From a checkpoint of a small mixture-of-experts model trained on Wikipedia.
Experts: 3 picks a token, a sigmoid router, a shared expert of 128 neurons.
Below are experts of layer 6 (counted from 0) of a mixture-of-experts language model. Rows are named router (the router's row for the expert), gate (a neuron's input weights, with its number), up (a neuron's input weights, with its number) and show model dimensions 0-191. Each number is 128 + 24 x the weight over its row's rms, rounded and kept within 0 to 255. Numbers have three digits each.
Before each expert's rows: a language model's description of what the expert responds to; "gets" lists some tokens that make up at least twice as much of what it gets as of all text. This comes from a sample of Wikipedia text that the model never trained on. Tokens count by the router's weight.

# expert 19
What it handles: Subject nouns and pronouns. Nouns and pronouns acting as sentence subjects or heads before a verb or of, in expository prose, such as they, it, studies, violence, system.
gets: "which ", "it ", "It ", "that ", "ation ", "they "
router:086154129101144119098155112145144103141148122153161109100158108106093150136128151151125058149127119111107122126121093156128154104085120140115116126136150113140145121106169093127143138118106167129108141153156172151082110131129121128090111118155143113150146124151153164123070152129120100128127132159107155127136151146130110128131185122124172122132094122148119103146173136107087178145055095076148135125144101092112160129101139147099129119157186105109141151151120141130092118136112138176161128096131124113119098152126131094124100127149150147103134120094079098118139093139102119124
gate0:139153132102114118113145159142138118140131122141127145115152133152131136105133127143161103136132122116100129143118126148145158113178104104131135103103132106145114123107129162162092106126120141132102115137145133226169153120123138075158106118179128103113135142095142158081174173124155150208124112141132155163099087107100178160141178154137183119148122114124115077130138152122130143116105112126109124184129104157115151105086168132134115112142138109116130128142131117126143148100141135153109147125098144082097139102107144157149115113138154120149124120148119100143145090108161146166
up0:111134116110087133120111130141152109152163089143120133120134167136133153094163120123140105120118110162086089133139114085132128105112121143121131093147162110148129136113128135107106152094135139149132114109100100088140094150143087156144155143156133097121123103135119121133129118138125142140101159157169152132103128120103126159104167115132124118138073182137108152135147134122120127115147132123089098156179127155095116061119130156149155106175077126127138108162166101118127172124127138126116143127156139143178066110180154146102100104092164112091127133104139164141092107101107133182
gate1:114088126135068140129099153152132146152133146097117129129137152068092146159180135127123119121140126109135117095114083094087146140127129173175153091123161131104108120120136109151128104145135142121120121141106131136073170086129164195120149154104128092118070102074121135146088112159152110114107159119149147101159097120144142132111163096154157127135112095152083166111116117143097125150137143097125146119106136117137129128127147116130121145149114093117113085159131155144114151133100151134115171142120151120143098146136131130148141157109151131117128147120089175133169125102092090104
up1:144105141146128127128112140151062108140144132130120138133147136127157075129100091103108109113138140080153125152167141131119118129146131133103101131147133124123091119113135146104128154093096114149133111125127120118127151103134124179165145135128115137124124142084117110144101117134125134090088160114133144172171140136140138076175076107126118091106125155119104179151084146125124090078146138121104104096079155141138080115155146099142122147084087080145140089123143150094126145132122112141103128178151124146113099091110121120149120123099126103163114127142102165162135160111114092070
gate2:144108113126127095115140139141127123128114176150106148128158109145102142153144145163106152177141129116081083151140152133068108126106107131136098154111133136122102146136110085155099144153131138133130153120113162133115141111114135159138104113099146153093101121108175138123102097103129122086141107143106152131146137119116058085122135097138111160150116080153086105158140131109158184104142101114123091116121101151115105107103134138087143094124103123086109147076125134169138098188087144117115143142141101125130114149112105096093149127141172126134106113179147113150130144157146157155
up2:143128130117147104144108126133102162113146137127132129087108170100136164131116100133135123138069098121101107105100105092109117111116133113115116121102133156132132169125133122139116123125138163114164151137156154101161123140114121098086125125111098109120128181136133121096087125081084158132163120096163132143142098143141181075174080087128124125120150122123158153144133106113140118096143122119143166129149151117108117136102167153070111167152061108161127124134093116144156146114129157197136164137121133117129135120088132132121151135163143099157116136119109135140203126132113104141

# expert 41
What it handles: List and section markers. Line-starting bullets, dashes, line breaks and table pipes that open list items, infobox fields or new sections.
gets: "- ", "\n\n", "\n", "| ", ": ", "("
router:127128126089147150104129086142140078138165121147155126109170098081133144132115157092128114149165097096118126104097098152079123145114099109139120097138092124156096102077166142127162161103078148175114150123136171132134101158156128158131092159125146112167118144132103148110100159136126098105167181183095155131129152139154112115119167105112156120144112095106109122108121134100113145126106111128138082135139101101150140097114122161109082158161145136131166157140129150109100121141118151140113110139153082117120103146108127079163109155113132117109127126151109116096137124137133118125
gate2:078131128079093154124133131109108112130120107127102107118141115112138155139134123125196110157126098106116163121096112159111191144122100123095187113136129127154148150117148132111135137124136131120138118120120113097128113127133142103131094117130137164164124156112161100133159180141141129180208114149114168127134084158114100060086164136135115116160110095127114088174106121140111125148141115098147095135109118115131109126103141099120176141119155146104158124138107139128083132134135121088111074107134170121142161121120097108126103123100147129133134152127131163117161143155131107091
up2:138130154144120108150129116105159122109094145132117154132156069167170146146114137085122149192148127141130161105084154148194134120106088164139134112108130165146098149147102125127134115150136107145167105115134093137158126163164163113110108135103123144107128112161115151114124147101117131143131143144123112134077106139114113158124108075122154114118109111116096111161134121144114090146139114150121115124126150101143155106113166151093149087104106138152121128113141107125147148125145102152110117128128123067121151216122094128078122093125146114160123132158128130139110116110128180178
gate3:139142099073122153112131194112122121132131142104133108118131135100128163082176112143158131121145153144150102096076147120151117121118118114113126132157129159133086129120138168159132106128125130182088120120132153099124141153163124169136100144148143112129158107083126135148116131153143122138111125114116151138105116106134144144118127144147110152151144115120121124148125140106142207119171137122173120126155088106122141135092057099127141162129121140131165139079208099162125127146142113126114153121098092078117100094155113128159083127155108097109164135132125112106126118100106146134
up3:158121149141131141079134149112128131081127121123074134179145161094143115088120105131176126158118110135110120135083154111117153090124069137101162130142112183135119145140141169163133104077123161104119120149134141094119150124142154118139127136138144104152122129103127110125106173122126177140145142160139108141120100123145164149138169136127091126159158147163105122145104105094161110105136088116097121180136116148112174148122105096124115151114151098113120110112105072145131128117130106120120090094095144156149117118197098107148081111144100137114108131100122105128132147148123164127
gate4:127089130115126121109126105144078116118122094127140143096148142103143129152142170089103115108157180105130138143089139102113098110105132127123123156115141163144157132112128079106153126128109121137126150126161093143145117136139129131156125105122105101096113153154127159183125126147113104125118135133140132097150134147103092123143096119141115114068153149121131142126126154117115133137120200141109155137143127110181137094133121134129128107155117082174120161140153097162122156110117137161108110108111101173160123156117148067088128191115139118105112086200088112148128098155134085122
up4:111153122063132128085064139129162097135104096104158126171097124149129100132096141144169098079094155153119126125120087186111118155088118110145114069101120189150129134166144110118120138149136160109140166139158130126134145091098141137145176157129123112120124136115107086070095115086132116182142125108160069182124102137148154118142131119166143106127116105138144154123127129101117086127127108120102145115148149122101134123134113122109137122141127114156153099127144120125133151182147107136124145116099139131157112151120142119103148123157135124142129131102104156110134124135131171107

# expert 12
What it handles: Name endings before breaks. Last piece of a person or team name, or a closing quote, just before a parenthesis, table pipe or verb, such as Sedg-wick, Olsen", Cel-tics.
gets: "\" ", ") ", "i ", "o ", "er ", "us "
router:140136136101148116130137125130149092141165120105157142092168057066121159094097154126130076135120140106108145141126072163107143130139107155107102140134127156141126119128159112129151117088072138138142093155142184110057115152132126128091128132129159103161156139109136130079103164132096095146121195162109170128111142156150122115130150143127152101125099162113089105124154140112109157100093121129147135120122109077157107126149142176123135123149189128093143130147128119136111127121098108136109098155172136130132110143132122126154132137132107140131109141148103123116147128149113132117
gate0:075137132081100114176133108180122094140149123112136109051130111142098163169125162105142097095104123070144121098111100157120123163155138112127126158156142129127128138104101106123133120086095136115146143121136129122136123145115125125116124130162154096112112153180169159086118152135130144121105118123112141113169132126149090123121129126096127132132113089084145118133148081120117177100133129112172161077141147160151129115131170133153119135112151129106165114112120115143108140122121115098138134178132136197124110119101152150117173123125162149118123141124080137141148155134130178127
up0:130144141127167132101113138122140113108150132165136120122123118165168133109181112132157131118115124123132123120124122105105123085100105150134124146115148127098138106137144144127200139064155139106115145112134126113138113168180139114123147133179130111086136163144125118138123100109125085111115115122121151165094153109113164112167144139122112130133171130159171114120095152138124130111113113120128097129149127095114139124079083114150158097106115087141152155143124134110114143117138172116118098129120111084148123134121083101100119144152227149123118103090188113074127158133155116140
gate1:108160107110119125123108157127139120136109106125110132147094148082130127160101118143105104085139172136136153145138132104123151073114134114110115155151139109121145100121153116135148097185120097105108109213149164130100127154097125067134110177107139127142118141108140162129147111133134086136095173154181152137158127108130136089081135119111146149074134170137105127143129094139117138123107152173110120139089100106152122097111162132136144137139133106106129153129112164109055127120110137113117099160104117144104151153135133128146130122087120128159097097130165131112149140138152111162
up1:116127149144116116151112140133112136136156080139089071098103150109150125138111137146121139156095116115144130121128107088142149164119153137124130133140174132160128154115137148126122108121124095141140107161124149133134176140121112105121135125140171129125098137159122057116199120123157145100162149135142166128133116132116107115086118121124155105098152140083117115115124130118109141154137155102126096130117120080145094151114103108165124162131102124111155118125188091108154157113080128173110112189138103148127090111144154151158105166105144166176096129142186149153105128154118133103
gate2:103144101091070153169141098115121152129154168109144100110125153123105096130124161089130095094084138144126115131143126190114125130097140124142121161165144151139103149120097135121096135122115167194124134133129118127100115107133110108168114087180166137171133120131156101080127135149137162167133129114169145151085106169161112108121131120127120075135105119141099150161142135115095093105158148077126121118126135179104133125121104128120123149130151129110098133124136098151119190138129157108139093122129131111155128099141112113098122098150114173168141141148102138138106140102136150126
up2:136158180153165119127148129143121147108174147173108107153088119125140153150115154116176106121130123131145141122104133131121107126123130170165142081126157183134150131099102148155094139128158110161155168103142119161169123151127149131141120144188110133097106132133122160169086132131141134126074114074134100140126128131139106134131160103127168118145162078138124149135118121135094081121140120093136113075132170148153159107123127121142124099127138080134159120122160119101124155150126134160136103099100139096142121191125109104135092108158162126149131123112138147105124104083145088122

# expert 51
What it handles: Infobox and list structure. Line breaks, list dashes and infobox field names such as Founded, Country, Coordinates, Born, plus degree signs in coordinates.
gets: "\n", "- ", "\n\n", "°", "Born", "″"
router:115143140086118165103137130155149061095147069130163137132137096073135131134110117134119105131150130125112132115114110161137119147103126106103121121146135160176150107083166124101124122120048137135125137147164154175115072142179095132129108154144159117137089123125142119119111137158083118091114124193105143150147121124125131140099163105082125108116099119120108099141153112113098160126093110090126112126109103099121128122149131135113142140111171117131169122153131140139098124098113133122094113100105100090115092125090115108166116128129115115126100136130085116116177134155099128140
gate2:146129110108147154096098125148138106130126154152149126177119136133194120112113095141117099164194143150125143100098117149143099128101151102117080158166137142128105131149115100072111173056133134095125132147171103154145121146130159123143171111119117093073123147131129100147142150129109110096147115156141100179139166119096113126076124101137093129133108141099135132123127163151113145128112156161123152122096134107133137124124100155081151109144135114100175112154081118140147141139116145133147120156121089115126130106124090076121106146129151121118118146158139136163139104160128127104
up2:130163091124121138086147143107096081115150077105118095153141137128150108101173142175118150173159167109121147118158158097127109133097134122161112109138155137178086176148137125143118129134109163131102135132142129127097108127127155136147132173125113151132143162120124123131169137135053122128139152115126182168132141119152114115105086116165091124139183144135133110160121136151117129140150136109120084132138154115099145119103111140149143108096124116130135173091138098151135118173120172171122157116142120088115135119130101148122128121161125123141110149172136133117196109101149109163
gate3:198154120070126122163152123144154094153116095121148145133160113137086108121084122114132130086131138129093129123111100139117142151147128113144089162136114107153136123156122119073128140150105110171149114146122144151170101156150142109129112143116190093125109097126105128102141124125127168142107108209094153097121121129118054110120129093098147119118131122158123136149123089117119146111119117149141159088104142150114094123091108115127117089123153097137093147112140149148104123105159147145163139101106079090138096113115167106154142123092129102112095105108140122133133130144138120128
up3:178148124136093104127138149146116142146135118125165130127144106130096110129108146117108147109154157118111115182103134113126170150139184135123086163099179107119130152130134126094141138095118115131146104131097142120128139113138116133147132124183107172131126181093130123083141114098169137148122124160109092158121127160129093146115119103103160096119111125173117167168114124172124097108150097141113175120126120092106113165102119133097145170114143143132115119108147136109107108112115148100159156157068100102174129096096138090121131083130150140131078092098162126144151137149141142107
gate4:090111126094119123103133087179126127111193081140090140139139127079113134107128118109135113112163119085109136128117094125126141132155070146102111139123101132109124130148138146155173124121136139124161100152129158147135101120141157165101122145105135125109156117122110160114123108152152130128129092119081121109170140130180175116116151111139125116131123095137114105149135088073107124128116126159122098119106117121137161105144154115129092138107138146111100190154124169120116130097118081118126123111142098115135064094122089076098112118147177141089114132119103121132106144143118070152
up4:127132119104098134171116163145091125171136146095163144114123114088121100169121105126158164108144124147123110110157162119138112141177102087104084144099158090144155124149146134101142146119136131101120112104114186138158147168078109103108107121140137181145113073055148132114156130141121155082155110132088143143117160130138136093117129094155111133108128106109135100144143112113107117114124118156147138115110122139109101133114113113160110139134135107085137076154118138133132161098147054122167119129112116117136144106102075115148157102094110123126106130108126160133149149132155122117

# expert 30
What it handles: Hyphens and mid-word syllables. Hyphens, dashes and slashes, plus short syllables inside foreign place and proper names, such as Gall-ip-oli, Kar-ab-akh, Ra-ag-angal.
gets: "-", "–", "'", "of ", ", ", "/"
router:114109162124162151143117075114107110150149101134099119096138083109154125134119198144133086172171087121124148103107116158133149131089097151090124123163128128124133096097128121117108168109070159153126134136126143149113116160144121127100109126126175104195155112128115111100069149153151109116132138159126154120113120154153144107105156117089139121142121127107125125124174112123087122114106091132134122118106095096155116144157116136103107146135142115154162144141116118092110140145114128126123137139155104153116082155125112108114126145178107102078089122121084106094161114110171125124
gate0:106144118111115123099150101137109124148147176136112143100125141131158100157175153102158125207198124122137163135135133132112080149116130120140125181145122137156103122134126122138107136088112097137125095120118147123122132162117156130095140131112130147103103116121122150148136147123109158120102154127089125113082128133186116091133168077100076083131123132106140123117158120126094070130145128111122160143125103122132146155135083117137143103138106116121133127122100102122149192124097164120164167103089109127095141101128109129089129139163111115093095120132155102126070124122142155124
up0:093136159136083143103139140123156137165090134133121113120122148162144137143159115109170093153126112098103106165111118116127145130086143126125101171078114116126100138148107142112117134105130128086140094129135151139125155122167139106111180138103137129132109114146148135138085149141103126114111105114109160099153127142096138107148106112119092151122095119137053150130143110069155104117133116137093098085139102127167185164159144153097103181147156113103152148139114120106154140163116145094142096129106123139145166125110111100136134146093074158134119144090124107137143153157184133121
gate1:124094136138172129096113111133129108161106136149103088121162119142152122113084123127130093138129135155100115116146149165121134150105143158116112110159128105170129115082144145173120124119120167123169104134140175102155107138104117121106129100108147125142107158163152107152097126144101108127114159136136137101176105163109123098136156123129100104106152143146112102140127097132075059137145123154136126125134126146161125168106136140116143158121119107149118100108071138064127151131093170123100086135139115120153048084135089124170138130116134132124144166104127145109159129134180129138
up1:132145136126134145138145140122096141101122114119165122082096117114140110142108108124112121087114136123114126110135152117088142101122119129130145127094129105105118140097132132148139108102145134156118116106109121093103132127088126094155141144105068146124140087115108114119167136112129117108121084108131091109065121104097134125178133103142139120119147102062149153120161125084146127133155129104127153119172101112119137095116123134094048153109132142091135083127095103192144125135123105170176154135123150154103127139137130131088131128164096098111110125146094125176095105138112055126
gate2:094123171155141173160163143114096094149141105116120089182116125104139082117138128126120121120112150120118154121124108128128171146098116178113076121150106118108153137112139154132131099108111125133088147137116132154169132147098133116148106099092159154172112096129146148106082158109098130130122107117083089142140125169165151112106122111124089129124083125130135145107106130134153083141159149092136102128166143127142118123122086117128111148104090173119136117170111089083114134160091118158129138116103103116133096122114152111123146110126129141120122134084118092133094153202107112164
up2:152156084133095104137117128103128132133116128130100110150162148129117108113143128095113159112105095106105101141136136127123091100111094110144159159088164126110121126145123123154133145130147137135145174106117129138120079095164119115118149144154112144161146114152170127086144091130146123105103084151092167132110176166144081128122075153128170100107113095080077109163093138108137168135140137135176129138176137147132154156122123146127089167084145155130089118131111131171098124113116136126163144119115106101121173119106140130128131135141135110117111108123088067100097136151149108115

# expert 34
What it handles: Word-internal name fragments. Short letter chunks inside foreign names and words, especially Slavic, Nordic and Spanish names, such as Sm-r-tić, Ra-qu-el, G-j-ilan.
gets: " ", "r", "un", "d", "ar", "al"
router:120138129139143134096118128157124097129144112145132119119171106129119156138091164133162104105128082121093118161136098150166114119127088128123130147163103141138103106117174123100110177105063143143119135177142139144123112140147128152093105122148142112138158159140166127100120136153126091115134143128097139125110144180149124119119170124108146107140113169074114098162179124111077134111095128099161095103149068076136128141126126139126151113118191127149162170142141143112087152075129104140157129149120095117122135119083128133137105142164144147093111160115113129102107129116130142098
gate0:089100128143072119111155164152094119153140157164135159134138162120146135132106130115112145140180145119126111149138140110133132181190105135165114110134161120168160155147121129135114151103117105126122148166113127127123108123130118115140147121197166135108138131150122111132105150115098135108104118144098191116125153124116148054175134170124129134160109101141111105142156085133104136122093108135159123095138130164140113144108136139058127187156159086136148160132126137138109143090119133155087136144148165116135076149133116126131115132106101148125128133126097128127110165128111106097
up0:080143131211162102127125158122110101122087158152068159117127104116167084152099132144150182122117126079119141121134159157174107143113096121117125127098113146149136079151129114083094151112117137095110093140125130091123121109124165111124125130123136156128117131137129101110125176125130075118134136107120172123111110077128083114146110110121134148149101152141119137123144135140139117135136150124107138121135108156111116140105135142093158182117175157200142156121136121154136144111115113141111175148119163146168125125112102113132147101109110133147152136103090093117123136113129128086
gate1:112138138144126142129132103171105128154147094132147115138126089152104176098139138089142091105124137188136123117136125144130098140131081146124150119138090138139117111144133134110124185120104089139138100153198135119136122131091171130114147161112127158098224074122121109141136110112124124126149113119101116130117102138162124132135154172103182095119143139100114121167151120122112133157091103148155124127113081101136112149087154061125128149111154106127113142117108140138121143144125080110135126145113138138153116132121115087118139122160113141103134183145126128119152149071130138096
up1:139133117145130165119132101162096116101150160098123095095095130125125113185145152147139141097182131117125144123117109125155117105182116129114110104111146123138100119120101140123104137137112137160116148109098115165145143143096177062156175160163108159119153103138130159107145107130137102133162143102123145163138134148132133122117132136161163134143105103135118126126097100058118111123124172141079143150133122142090129116144100140110129114111152118185171137131132152144134153163129171132145096110071105128130105130107152111152151108098136129103120085095084114059147110136128106127
gate2:171111133121112139158128140149128131117153080161125107092130106132133102137127125126144123110114090122089111139143150147162125061120147124104143119158153164118130097138131130143137151116120143149099130139133140095147101093111063138085085200101146097115119147167073139113120108164167129076125122162108100138110126150124121101077132111123114120142085145103177127095165110114135136144123136117121162099155128111130121062105129124129098142124185135136137136120140112103100127104101134124117132106147152134114132138134119168152131138163162077109135149105092102106133146175103118090
up2:108126125106114118156115165105114146139105169143138120092089161124132130079155135148137124131121132136129161125104134114161128132159130109108048142187117136137173149142132128078126139092135146104127132095106126109120100119129142157135146120138141176144125157140083203133144129147135138144089124108091168172092126133147128090152109142096085119161150153115124165134160128108134093113110172121088113126101094140068109103128146145142164142147106101143141105164152115161150138170122129117126134140140147094136146083141152140117096135137142175157101151136152145136124141097146115156

# expert 27
What it handles: Romance-language name pieces. Word endings and particles in Spanish, Italian, French and Portuguese names and titles, such as é, de, La, Los, -o, -e.
gets: "o ", "i ", "de ", "e ", "a ", "u "
router:130156178106163144161141126147104122117131127127156134084183086088142147102110148136113059113149122130122131128127086163141151152085131139109119139123126125154087144095129136147128147087095156143165133115121178125115077149156123128118120133134155098169126134123139109102100137118113126110098133173108145116111132150137126104105163137098156141135127165149132097129153115146085142132103092102116108105163108129170110146156117181106119137157169121127190155164108151145074163117104109147116128153141093159128124141119124150146095138131114136107131139137109150064104104136108102101
gate0:128102170117145183076156112102103144117129100121104125095130126139167121134161145097130123120150138117189123106127145160109104149115154150100144143134133144153114125116117106115107140126106106170125121158128133164109139126098142130161118158141156139174157119144096080160153141114133050115129098188144124145127156100139144129130159103135150135130106113112132137130071109123123058122126135161100125133136074150118135121160154155141132086155134132160129105156129120099116137092102157128118107169101127138095127147131157166109066119142114153103146088102092106099150124106105130131
up0:149138146133117123135139141181122137118085189114128107110122132114131126140110154116140127103113115139135146106137113091143107072115167180140141147126086122140070166108152121122086168102160116150148154131170160094138095159126131139106136093145093190094146134135123096100084202142157131123116093141103099107178125110112128110161121126148137072143147157149172105132147109096134108141085143103111129157141119116112125113139100134155113116105146139132129098116124158116132111130108130116123168125140114123102154138104124147145112113118087097125099157131138147135059130145121118162
gate1:114144137142147129109120117186118155100113099150136118079172078101173114130120153074175136154081154140095088158097121148136104133181128099155171142101095131118134125136147155151114104115115142141115153173126136132105146118135121183087122153134184134128144133127185121090083149113113114133112141165129107097131123147146144100115143156134123139128128136134070153148174133133130127131142090120114102080138134092163115146173111142140126132140100115118130137132126112149068104125098140160136143128140144114144140076142118145109105126123145123126129128162144147089131134148178125161
up1:153123101080128148116157135155139097118105104105133096158092154109098129163138149121098103120171112141143149129122137093102138120127105141166095136117162132138112164122128115120125177109140064150108125079173092127107084152158129116172136130115089172095101137104138068159146129196126086146116099145155131174154133143107121175138110098133135113147137109111119107125114126098160118146149115104117171176138117145075156125103134100149158121105119145140121125118131147116151110130114144092141152120119135120104137181146144109123133120156122131125129123103119132179112129091089164123
gate2:112152120094116151146098148186115153144094120099164071106102171137105104149139113138133119073097137127173128110110194064140148092146099114124138130123131113117149088145148152152096111081183138150120163171144096130130137143133127122133104144130125114079132152117155193130124124110144075113109152129136152150099111157136127113180124145139149108125150111110103127150151129145134151124130117118133169089140114124143123118114091148106116126108132114127123116107179133147126133120107151134152091108124150119162100111145135125129165133089152095126108120133130171075103097111154101114
up2:141129073164129113086103130124127124134160133084128108113138124128118112129106144120138151129137133159133140126123155116121120089162131132124145094162116132145138143131135093116140114124137130129125152136136108140131159141130115110123150081141130139119137123153144155148122140108099144151209080144148133173138132143133114131162103088157072128079118101117124159125076125102128078111134139140175144142119181132094136091082113119109114129126111144119079134108156103115184080138147143111150094120151149033140130123126089112162144130132145103151116138095154090139120163132158164156

# expert 24
What it handles: Units and noun endings. Unit abbreviations after numbers in measurements and tables, such as ft, mm, km, kg, plus the final piece of ordinary nouns like mollus-k.
gets: " ", "0 ", "m ", "W ", "L ", "ft "
router:101153137100115128097157136139120102122127126148147139109159083093136121101111159158105082137135162125086142092092102137113131131094116127104145121151100136163092114112141119125132169094083169165144168183159166151100109151147117123105122124153141071134155103150154152070086138127122130102117162148141127156133128161115108084137148103078146112127079146122104092153195125123096130124081100113132128137159103111136116149117114166143151112122184124107130150111152141140082131158137162139128134140144105099123127133122142120166126118103135124109112122136106098093149106116099121133
gate0:169115112118104163145169125194152093143119120095132119143108120087123140090125155135128103099114097103181138116139092183128097117148151123123105070109164129112176096113132102149101088156120129143170148134174116136123155150119126127152120148131153106159110109103124113122095123175133126077112110118135124100155144114152093129137141104089123149109125162135114139170143141096130100101145144131142179140137107081118115121126088146160086095119160119142101101094116132111143153144130119111118122127087110147105128106168148135163117165116124103130082131077122093122146153133136125148
up0:111109154136143120116154085136171090132141108094131122143148152148122118150149096138167109139123107089123141122113169123140142159150134100166172050115152101114108124085137156129161152153133145116062123107121129056146166107182175148158091113142140171120130132105130116136137094113095112115094107154124107139152115125098115132136116130112134160081110117099112188094132157117145115123148128144115138122149138104127127119166140148144138160117102142114119102130133153130132096129117090134098118166105120119183131079103132138100093095134116113171100098113103121128144109136130130114
gate1:106132129129099125146155146129141130064129199135156116121089122138111104101088128160085093138092125143130127123113109126083097146105147144100129180137130108103079123136130118102125149173129149103108124149155182112091124133086137175103130136157112108172153114120163105146136126140109159126145136087131128148111109160119188115108124144134131122105136162153113056157168157164122113114098112138100103159138124148120092155159138087150146152133144124161149154156146142131100127144130098157108156134118142098111128110142123132108140143085142078117146143137167097112119152108126131132
up1:102143106164163113154077125134126151081127175146113118140102111133177080129134143130128113128077124133086119142113157126106136175139136110155177129141119116144100122096120128128158177140128136124062105145103149172141148125131088132153125152136101154141168136149154145165160130148136160155128133146137095107090106099094108178106099112161146142127151124152136125145169148116122131135132082146110135152131156167155117148136169135163144134145116098105118188130107161094148143130116110142139162119118136117129108136130126121136073159103140116139121090153149160152086175134110148113
gate2:108150115142127132136147064107133080113147125097140109089120102139120134132147139077103145138146126123137142123108109092069152149073119125075151132149127148118123102177125110125111187170114118136131145155121130148103151134177113129115163129120148160105125111124138118152090177119134131150109144127149136138131140124154160118078147109127112156104126074118116095120117113090127131164128119132137092071132132176168090122136155128162082117154180161100142115128135119149087119144126092140160073176130115136139130138110147120117125149148100149170130115145115106169131129147135096128
up2:074135121137119125102151105163078101099104160158136120097123174165117137147090101144081158105116133115121144092135127113120150131147167138098150113138131136135124119139117113143101165105151098166153132136145107129088128116143117140168134141131108133090140122127176096148143157139139143103134129140142148177129142114097149119091117105044141145138108127161120086091075065162118137147171142146156160095159119088095138120112127103138106110159160172148125145140101117150140097140148124150122097142152134120103149119143086108102121137104141083129134144119115128118131128143168124172

# expert 7
What it handles: Markup and table structure. Wiki section markers, table pipes, list dashes and line breaks, plus the first word of headers or captions, such as ==, |, Population, Appearances.
gets: "==", "| ", "\n", "\n\n", "== ", "==="
router:089163146115154144132107118135118085125121129131182143128155110075147144113103132111154115125170088101114114176077133151135141133097073122112121122123126118169102113099160127126134160108069135162121113181169157136106089188176106168143112120140166091166127101141143128098092153114108141102121147122106154118137159163141124114112180102085164132120086117122132081131151136095113176137114092135137128124125106149123135121155139181125145136117163089118153150114139126120103116137115142155164135152132127113101129143122151109136105155135114130139122142111090099136141140125115148106
gate2:102151163121119146156145106133127108110130102119104155140143143139179074151141117087116128142142136108109141120114107126106119141094118118133144141126084142106133146131140126117125199134082128140123126169183120167123113165149164125092119105142136103137113150145140141105125087100103112110073080086101155123139111126123104132169145160120147099169176157098162129141116129084147117156140117094149129140200132123115182166133100123150124103119100138113118116086123109157134122129133153126125192133094116111118151147134113127136123111146121133173098101126106103127115117138194149144
up2:104135150134120114118175099097159142156119148088091126115130129141109127072127104119089139132112146113199117118138140160157105150083103142148128109110136122122111107191094116118099137104115101133154134099156089138125122099105131116120134136131140061114142147094124107115128122121115126095138129114091155140129146167105158156162103164129146132187151113131139142111149166115120104112133099125106108105139113133103099136126137122132117142140123131120134177128055160099137132116090151110145175113107061128107144185156163110143100145131166114101123096132168140122092149127131145110
gate3:138123139165147062149142138120141131102108126105141145145133142105176147130132135137120133132156124090150156113116170114152119091136086163135117173104133160169160113103127086135104130155111147139086145138114151126095110136120106128150109157137089102150109070073131135134125145115106139157151108158086106150154063091118113136121126130122101126121148172110145097100151109089111135161125099138104145113092137119107137122082134133091076093151108097129140132101102114102105166136103161150139121144068133143121130131096149144123126104095138124124110165190128112139105102153145143111
up3:147138119172107124100167124123150124142151133119148080139117135152130103103152134139110089111093151158147072123175113139113144134128137134118121129162105075101082137132135139091171102133140108124186141079110141126111151139120148153131162086147099135128108190153137126147129147121128107159121141114171121135127143159121101131137126117154187124103129110126141152151152105135128066105114166117157108094141093129136126122148121125119160102126146124137116119143142112164133134086119131074107121080152151121078101118150089092084155106150132114060137141088119120105104139125108113132
gate4:105124151134111124108111133117116155088125177095119116141124153100149120156127176117162129127132123122107133130119169114084093117123101145133119124117118134101128157113165158145115164109130114130106139105132115114156098154167179133141079113120152157173093130140168153160102148116130122099153130148124115104129161177111172114130143118100168144127133105097118064156121163122148120156160124148137115137148103129166146124121118083172148155167157102122108193132090096077141108167142136138132114137114128089138126116098111107125094169175115150076151130153133099154126150107117108141
up4:141099167182128109135085075164157138084139131104120128136166139089135132142143107100121108148131146102082097112110133158130174125111118147093140145113211167177138135151158119120134166105142123093184134121140160086159141084120140128112161141128115135153120137139091131134147123142125149140130124113090097140143109156158111154151089106118142092139107123169105147106129134119125145117141108119107125152100127125126120129131122138111082144132132151127155126147116139107095169132118094154151135157079101113163115097108179159142126157156138138121132150132171148092167128161152094136